From a checkpoint of a small mixture-of-experts model trained on Wikipedia: 160 GELU neurons an expert, a variant of Adam for the experts.
Below are experts of layer 4 (counted from 0) of a mixture-of-experts language model. Rows are named router (the router's row for the expert), up (a neuron's input weights, with its number), down (a neuron's output weights, with its number) and show model dimensions 192-287. Each number is 500 + 40 x the weight over its row's rms, rounded and kept within 0 to 999. Numbers have three digits each.
Before each expert's rows: a language model's description of what the expert responds to. This comes from a sample of Wikipedia text that the model never trained on.

# expert 60
It responds to: Line breaks and sentence ends in lists, tables and wrapped text, before items beginning with a hyphen, pipe or dash.
router:513458524491480494579485501420495546441518489446532488539534499539563512529560475505481535535460527533453516450493499514423446514475534489512597489544541507464531456507496590608531480471514495521480546489527502510581474450509557517575567536522459519487521581440464541451527450490509462471
up8:489600444477478584603497464466486490459595493483615497583534576524544512461521533518603445508437502517515474432488524494435497456488487525449462470560463457524504594463525471533474479461565488452496500530553438489397516484544517443499511498475447540471482466490486454507498534495555481427
down8:500585508533506518540510573507452457456548452511487513528435461509584522478575494480557518498491492545467512460511504529483510519563523473535504514486460528528513510411509472480498469553523480497417546596532518458502478468520544479525566484595501562473515501425519494470482526410503587487
up9:458472507503456518513524469467468549529432523511502507543553516463495578514563460485495470460483520490476484565508523500479448511426462423582489457435490474449487457515556473505460497534458553549523565464577525509527463488607551497503535484531458486492485499501494485550422478478429530548
down9:470480509520489567476469534465598461480500477475475539537445441453497512507485525516588466486499464459500529548521479482467539476459512461519569538513592460541515497469443462489477503495508478468465409462524501453491488529479515509459542489440430560523518523486489543505486537444440573493
up10:561480517417515520585532465578485511535441489503560458535479531497509444581475525510530487443458427481556536487533531439420576464430490459550496505464555437370504483460595528549499510460525444476499492459564505454495528491383556505474461466513490490528565509500471455530483526496522503466
down10:511461427538507479492496562491531476566497489477451510435466556543499432427453413476568504568538507490511431549539481412536541505447487549430486562469439581501503423563472479442480533511467463466449511478589531481500544466529536536555480503513444506490492486438472560436461489456470493495
up11:555537472496504457526527442533529520546488539598555501487424530498491502367526462467446558537508518487530472543540511512476525394487462499515461560489489473499438435438526410531446513495490499569467521488530567523578489502463527508490478491500459511458512556515517481526518474405501444463
down11:479522477483539526551484527453468539499508478514451505458503468474488476488480469477539479490488494533487516474524449512504505494537479510469551506534481513474543471490456502466518549478551486529511493556474483529425495528474568562439496478514511487560487534513510457488601486444551530533
up12:440486491455479488469498557513501509505514490538429498443484492478535530469474471404490576617449506498484496446459494446431532492476480524464497569462517541485490480489493418533431483519486450411450495469522496475530421487493459542481436474469502464494430579496440479548488478601500478631
down12:461538475478481462502541449510493485508516468516562441484530515506495551486484498539548441448482538461552542526471486449527444489564469500452520513525506448535527513568512483543562458521468471457547475467511510545543579539562512513541477564491506524482454541420560450473536476480606559502
up13:563527520460446464528469582397572519466483488432508491477499495511571534580513497513568452489463560525440585445463547442458517463480526486520531497429527460474460502492481528484514499484490519530509555567568503487484484504445499532502564475475480502468530533517515386490460538505461494536
down13:487462499512440508469452472513469532558485466531453429529538424536464422486445555563499500538526507514519475491445509501506420490525495438498467433510458464498498457480542502467512439483525482529495454554467495572585481483542431486481478500456458485551445507396449472495521487519507486501
up14:455486485538580469477520498536540502494556504507530499489441462469494526567525481402487494493525498521461508503341518464499525464468573522527534561429542511491517502406542516564494488466457482485468501503504499493602431529412475516506524507503459547543540558512409433403559473597522461491
down14:488508439530512500422531453551446452498456567559499472451485482589511538490465471493382545507495485486521540432484439479575469476539432472487431458442461465506479490453489548496476532468517481422518535493484426585438568415491547464502490449505572534486556458534476481529430510571463485507
up15:483545566484512518539463523551434596427474520499505487558459467513481404493521469533493539526495484408535503496480509520427498448498537477476469512554511539481488529489470574472482518512482483518611502432579486532489431484521515507519488469509501436517460491512541451488555531524500469564
down15:485472428454542420507467493490479552418494490500507450466538497455517489443493445573490501428490524433555571545502578526513462499499525519557506488575598518509490544408486618527523524446507587516563470555513451505556452471520525528474504563518506491471506418468509500462537492496512438502
up16:537517466515490469510507470500504520500518478530460559451453562457526536456521500539593521472518501504461443415527546537469502548457495523492503495530561485470524459528463502430547521513510528531568454502449550542485524477466469490484538510539496553465419535517496527497563555482555534454
down16:500543549459499501490505528432567533493540471494451599517507575526499530451494514467507514507571490478489571450523476501598516524465534480533521551427497505537491526479508475497572566414530454461492463555478539488508532457484638482426510473492449497575497563417523443496504491464514475503
up17:521573493498481528471471464497545513551555498464453525450521507522535516373496416484473516503502499498530448517570520518481540524489470499477484527497506512525571497474504505451507487549530500495504514499491513541580600460530429504497484458495470509514492602507539441527507507480512466494
down17:538569505452495470456510434468450452506528512512483566552514529433526521407450492448514488441508518545503524491533529508473455470473548459508470473491466467489490411457485430564499537464566498458605504525562616539525473499475533543547501520472560483492488502481572475449429515548495441427
up18:510516472533534523470507463548431536504458496460504527425506521447502531472606499454486480493504498531563505467556545549507426495511469506430492501494527515488519590414525516489462527551506495524499572486422479471541507494518522497408420413528462491455505542497459488537475569543530519435
down18:510564478436513514475452530593531471557490450463509446454499486536407427525512513463515528542536517547570544491597467487527449513488481471476521489470498529499530502528526524488564517566543536496493493533512534467492516539503535507525505427460503468538524473537533483542572494510457504495
up19:487427476435501493478568576527528503476506569466444454477576459436541503523539449427481470513480567462507493425593477511533469554535493556527481477493495535432555495507574518497514497486501541467534512450516485436536538470568477545517510511479563472477455489494484481518500488479488514513
down19:552432449524495492510538529456425482542471462427483595449469509493503480552475435505540543458511464625437512480437520516414507548491491507471531502474512500464505478540492521510488500471513504503437523430522547483443461497590537412558459513495479495518450516503461546520492522516489491467
up20:497482543504466536482504467440460561503530495521508631529457504499491579441512531523571494515480480508485526539488508494475507553519501463488486524475533525529473523493546490477521522531459478459519504523462466561576414528450480421521507576481515495571470477525503528442518513456487537524
down20:482510570528488539462485500472549481605483444518530469513520539463525429535541577380394552485463598502459509523540469491555502473552571480564518454496529530470545524504529500485503518491446475544438534483507495510510477522517596507513504529445488424463506564434582510588571417498554565513
up21:448445491461514566531539462542495513448521511515504475519544544474468444436510557494519511448512583417533477495473440508489453447503391517482448518525492511540530446524583525460454481419440468490477533457554457411500513503526509503505499452445546516461499499535509452476435495495534427513
down21:498512537451529482510510519545491481525513500527555496417494484472510478549486579534486575482502477510511526538460511508543470541476502472465490576444458431479545507575497448540536529452502463508462473497583454513454484489544509490554518507560461519521491506527528508452473437484513527500
up22:616485459533400466483479491448420499578498514468542575473451532495483562423488512496462530455514505508565481511510527515476615511476587483451509579513491462454559493506535464433417527523507468431603535470570581415496456526478466468575420498527440438540430533518447477438543484563555520527
down22:571503477456419552409526477548390538540489472524471516560471539510523567492471482486561516518483474526494552467483558528448495444537528514473488532513483572542557501533422484487558500521486492480479546437480501485405490519465458495476470407470503485461539471541537434491450508477439519510
up23:495554530530503412466519489489451545535495530489534572470537470504449605489484567517553479454514484510468525508519548497488518539562553419430480482531536488477584592460509536535495541529557460372550511505451513471523462466483525476516536537504492502427508503524521507459547528526482551519
down23:466524482486440445481498486506559526518544517486541460466568558495549560474527499479459502456452557500455516463511479532546524425530562541475480451513521511544484507417458501462517518513499502440526469539542458468510563477530481573523467492515468526499501452496605511507514565521555472474
up24:470564537512502563507504519573520531521583507517531533570448529541516512520492498504606479444464524454515529444528542514463486466524503522484487452464500479482444519522491511503510524485551422496518511497430490434465564480448560525454530551478422514568433486528491483492534547476557519503
down24:539520497469583479492465537499560504512518482530478579482516526575503483474474503518561510512463519468444505490578509503550501550464523527436469558498508560578448525449519459542519587421460473514439514596494509463540596508528510540431527507552530573484492461478564513507467523468535501461
up25:516481482566482475562524558460460561576546464426459489463527480489477549568499431474463455489428531519433530535479492542484534490503538504512517521451559469501490495548535557558461508448548491574534504534417439500574455501453539560480515514532506540501480532504485471436514438483506549538
down25:502504518469537503457501491571492492553537521514484514494553458536524551510506512521501475528421548505419462408525479461537470532534534516454528465504425488551459436541503498543476503428499464483459544480535522521529552530529520509537485495507491538453399530477418520539436513532512449475
up26:444449571530475486499516521633528520573597489518441495512530446500537455464517470509516514585549533466462464545619493504460546420466441531466531590510546520504553477504542406501430480527487579470487552443447466467457486461529493525493502537521526556438520559486461470548501482506532455514
down26:553457521465538509531464476500521475538529437499500491478541518480580449502386530460557452525450495498548544539534516481506498554545460468523496541510485530477459448468600522501471478536578528525500464533557481533500514488542568486488529518552511486545517551451550499502506472462493484478
up27:496501536517522526455520480540522529539452535493560500516496593509545418462515484462499525500529498453485524565436487497485509510494522489573410494478539520484495530481517539480507517519531491528516478513491550475512503496541538474532516479533586525454499490536464531441535460447523471538
down27:538493483539441538471475521563511475517458471435524512459555484497479492543521489478490466491595547535457492511552543489491576469554515489460480512503539489452464642468486506525430612508434493534513481503462577430538436497418512471466503473469498557473521495590553528467561487575517553537
up28:428487476528461488542548580504496515442484541409488447493490599443594499525510414448509494473523587474469489524487508453459478569513555448496519568521453491461500543505470540520478523573558584497546556437479536486509460505507504486450511521475509497509487517516525473568561480510509525571
down28:470514476542502556428507522445477520544460530479497521523468540459421429507453494461504488429519406529492530556523482465453509506549456550512496503582434469475489511523469514502484478490498575566425509465542488605476490530478511407477430475461485508520480413478469510563513591573522530529
up29:499494529464464507593495522445444539464433504458539586556567515525444615454555458464524554499496518464531500514422493532433444512493533455526497486423493546525494431534537495543495537500468495507483525439528500476481479494503553511518466463519474510508495443507540480447487470492458464591
down29:473496509568498578435538529451559498502454445559536514508474498440553492506508529499551482495490514447557478548518573468472505451473510489517590525476609539528564474489492495481451480513495450514451474462483446352520465500499543539495555541449463517512492520418503542457565543421515511499
up30:465545504515494471511553515478507483456617550518522523448493506500456624500512521430550505476508511478528497424513559534489536534554501523452533513565519524449547455505456551418503523507471511479561475524495503548523524487405442474510495542536523458531464558534518465502520523423499574490
down30:492503592534492538505533514484563524462515460537549516497518539542513478551575464453472520495549460504493528459467488491617495462488504481560532483469514489426516511401513475493515521452528474487514442563486516506503538481525571493466477476557489481563516502385464468493513512452531535508
up31:541508458512497480511500514487514521412543533465526546518423505458462580446522464492556424487460468470523435457481533491490469566454492570482391469456534514501371498535402460463509531533461591521547517521458499600534502488469465507482505481463508522494438488522456541509476492588493498473
down31:537461540498540521467474520510486482558525444495431461515425511520490488520470464556429479527511441455498488462510477558556445503558497492546502510488516498502436531496518517541484486469491494488455471582491526495415483418550499551542548511488422470495482546451551501543551499517496553503
up32:420466482522495541503574518519441511455547499484511517459542603491541592490523492428534519484535510490439527465485473405507425536489531586529444435528492507521633489481525480515574514563545518510543503491433493482540530489445513490616444504531510534473492572485502519549447456463474528509
down32:509543510537541474494535522467500581547527502544468535555456548507487488497495526510496513482489477531431466513518532480537482494505522499512549536499462434518428483417452465562518544481518585478521455509491580527625476540464523528501426466499489532496453454386486547574549592494513504493
up33:554504479549448525544559451452503521527480541525443539513468520484478548462478494507510427548421539496470430509491512498494495557534496497583488512526503518460425544553502475535564502462515569523503491458537429501534507500568436484599484545512551459432557482527517520545507514513499499456
down33:478533479544456494495505461519474505552473531483512469450509435501498448517505447486536455557511496510524535479435457436503513459535491482438500530575477562525523490464474513545520538523475553484349443506556543526551474498465473515495497505428472442472477498446451451467502516480455493420
up34:552527503533494528581521452420527546528497509479537527576476555435507469453526558479590557485533500507447485470514477510447464492415460548446469442482470506541447492446485554481510546496429433508482527504461486449498439503535516543503565589449565531507519477510498504483504466540530484462
down34:426458482590561499567464475515485514481466541548510486574467494455447515620531522468526501484483505494564537557513488485506464576549518501483527489508503450477542512470446479460515511516481484499427490550509452500510468429451516461562591471504573550570576450478505503511505448482501509492
up35:472539494467565521542470514479505511488503548515482519538452557500468495469523496469544551510457587528424403471452478470507523519413506521529492507460510520527468524505493507492498520490512456417508519458525478450459457545464410482538484533457495398444548492540485555454541471604563492500
down35:475525527466485582576512520414458546455485489506492586454495543497454544503462528481569483481493550481512440507472477420527535552552451497555502534525498482477567450476467527483516483467451537518569483501462495447427478526475547525530457542557536483498491467553544518519582487515512559513
up36:546487448586527544470499569525505519509542527484499442508473485596561570526489567488551485460481464514533471493473490396508517522462508516532514518430495502532496484526517536521567479476398527561535484524446516491576417469437512502547508488502505575518474512515555510475526580571531545509
down36:463445526523503528501478522538493434494567456541505487529497506516532504569493520533426516464528464511426528469494485485488506505499519447471485474513505469495517525458529504539514476461490444482485492552435485487537536461577550472523487483525435503473432530485489453579506527534511536466
up37:472454477420439509490505461613498490524490560580540507518491470488528546433523552502489424541486496465504482482492519464475444482488431504466493577492543473498496519498541452512408493536491523529492545472521515488565458580483532478504513541456490539454497537512457461544467519406430424464
down37:476449491534494588482484524514470459513555520485493533495491499451457484507525497478524491496510462551454477545460492490563525483545472487489517593468514487554514491481469563466477388447483413558500444487549420487525519471515481488500405487532456500541483499600521479505438477516459499501
up38:409473441501578517554529500574528535528499468497500504484508536496473563452488470393565441466513566484510489431437596487451529531487459514549472510480550540471520499515598559515550483566544596450487475516449439513512474484511430494526532465479470514443477551514547546446521465530494466545
down38:537526504492531477504467510546499507460545480439530481453518450519509559455516460491455508449485579456524608435459501476517461547508536486505479532538483559491493483529544503532538510495513460448493540544494457523488521495461503486461474460547505493573474581375586539457522536509500543566
up39:565467446487498479533522582492482540507479529489538527563471510473503471516506512502513525428471471508505483580459529469425563515528509492612525491498572480511511455501538595540490491486531420557533529504572550548524483493454526512502530475545478491517554493498500581432581513471582478512
down39:456497480467488498514460469493497515471575442508507469553516519574517535538510485548466548482527472554411549481471445441485543560491514508510486434514453524484475478460539541577518459537532517509400431511505567505547572472508569522478468446542548534473454485475487472557435515522441486472
up40:466441534544472527506561527451502511495526516424510495443549494497509553541474477483515540523407578492544565593488477565490502467465476482516533586444516530490497499487483490553430501532530504521523483500434505539549474541474453526488525504532466515472462473509515446458519538528558559544
down40:435501493491537495467478464554480500504429529535456452457443480574506480534523556533456452486412567506452491439567463480590383424530490528471533431500496488492490493502437508452487494444469458581499470534465569497504473523548437503537480506473528501456446566488492540503517473472504490531
up41:440434447496459520485465607597541554547437536584553527497463539444496463530532517458536471476521487508492525544502582405434441542514464495512490508520490504495513527490560491498411508522455524519472537476490587557570442516425517470473528496433520501434518501536509477513540495516503538494
down41:400479497491550516470511499455541516509559466508477552477501502503567426474460453375487493497444482482399470556576423500505527489490519469439549592402500386500492477503502474542537551468484503498401466487540450512496454461486558484444476459483504531512528486471530494473459442479512492457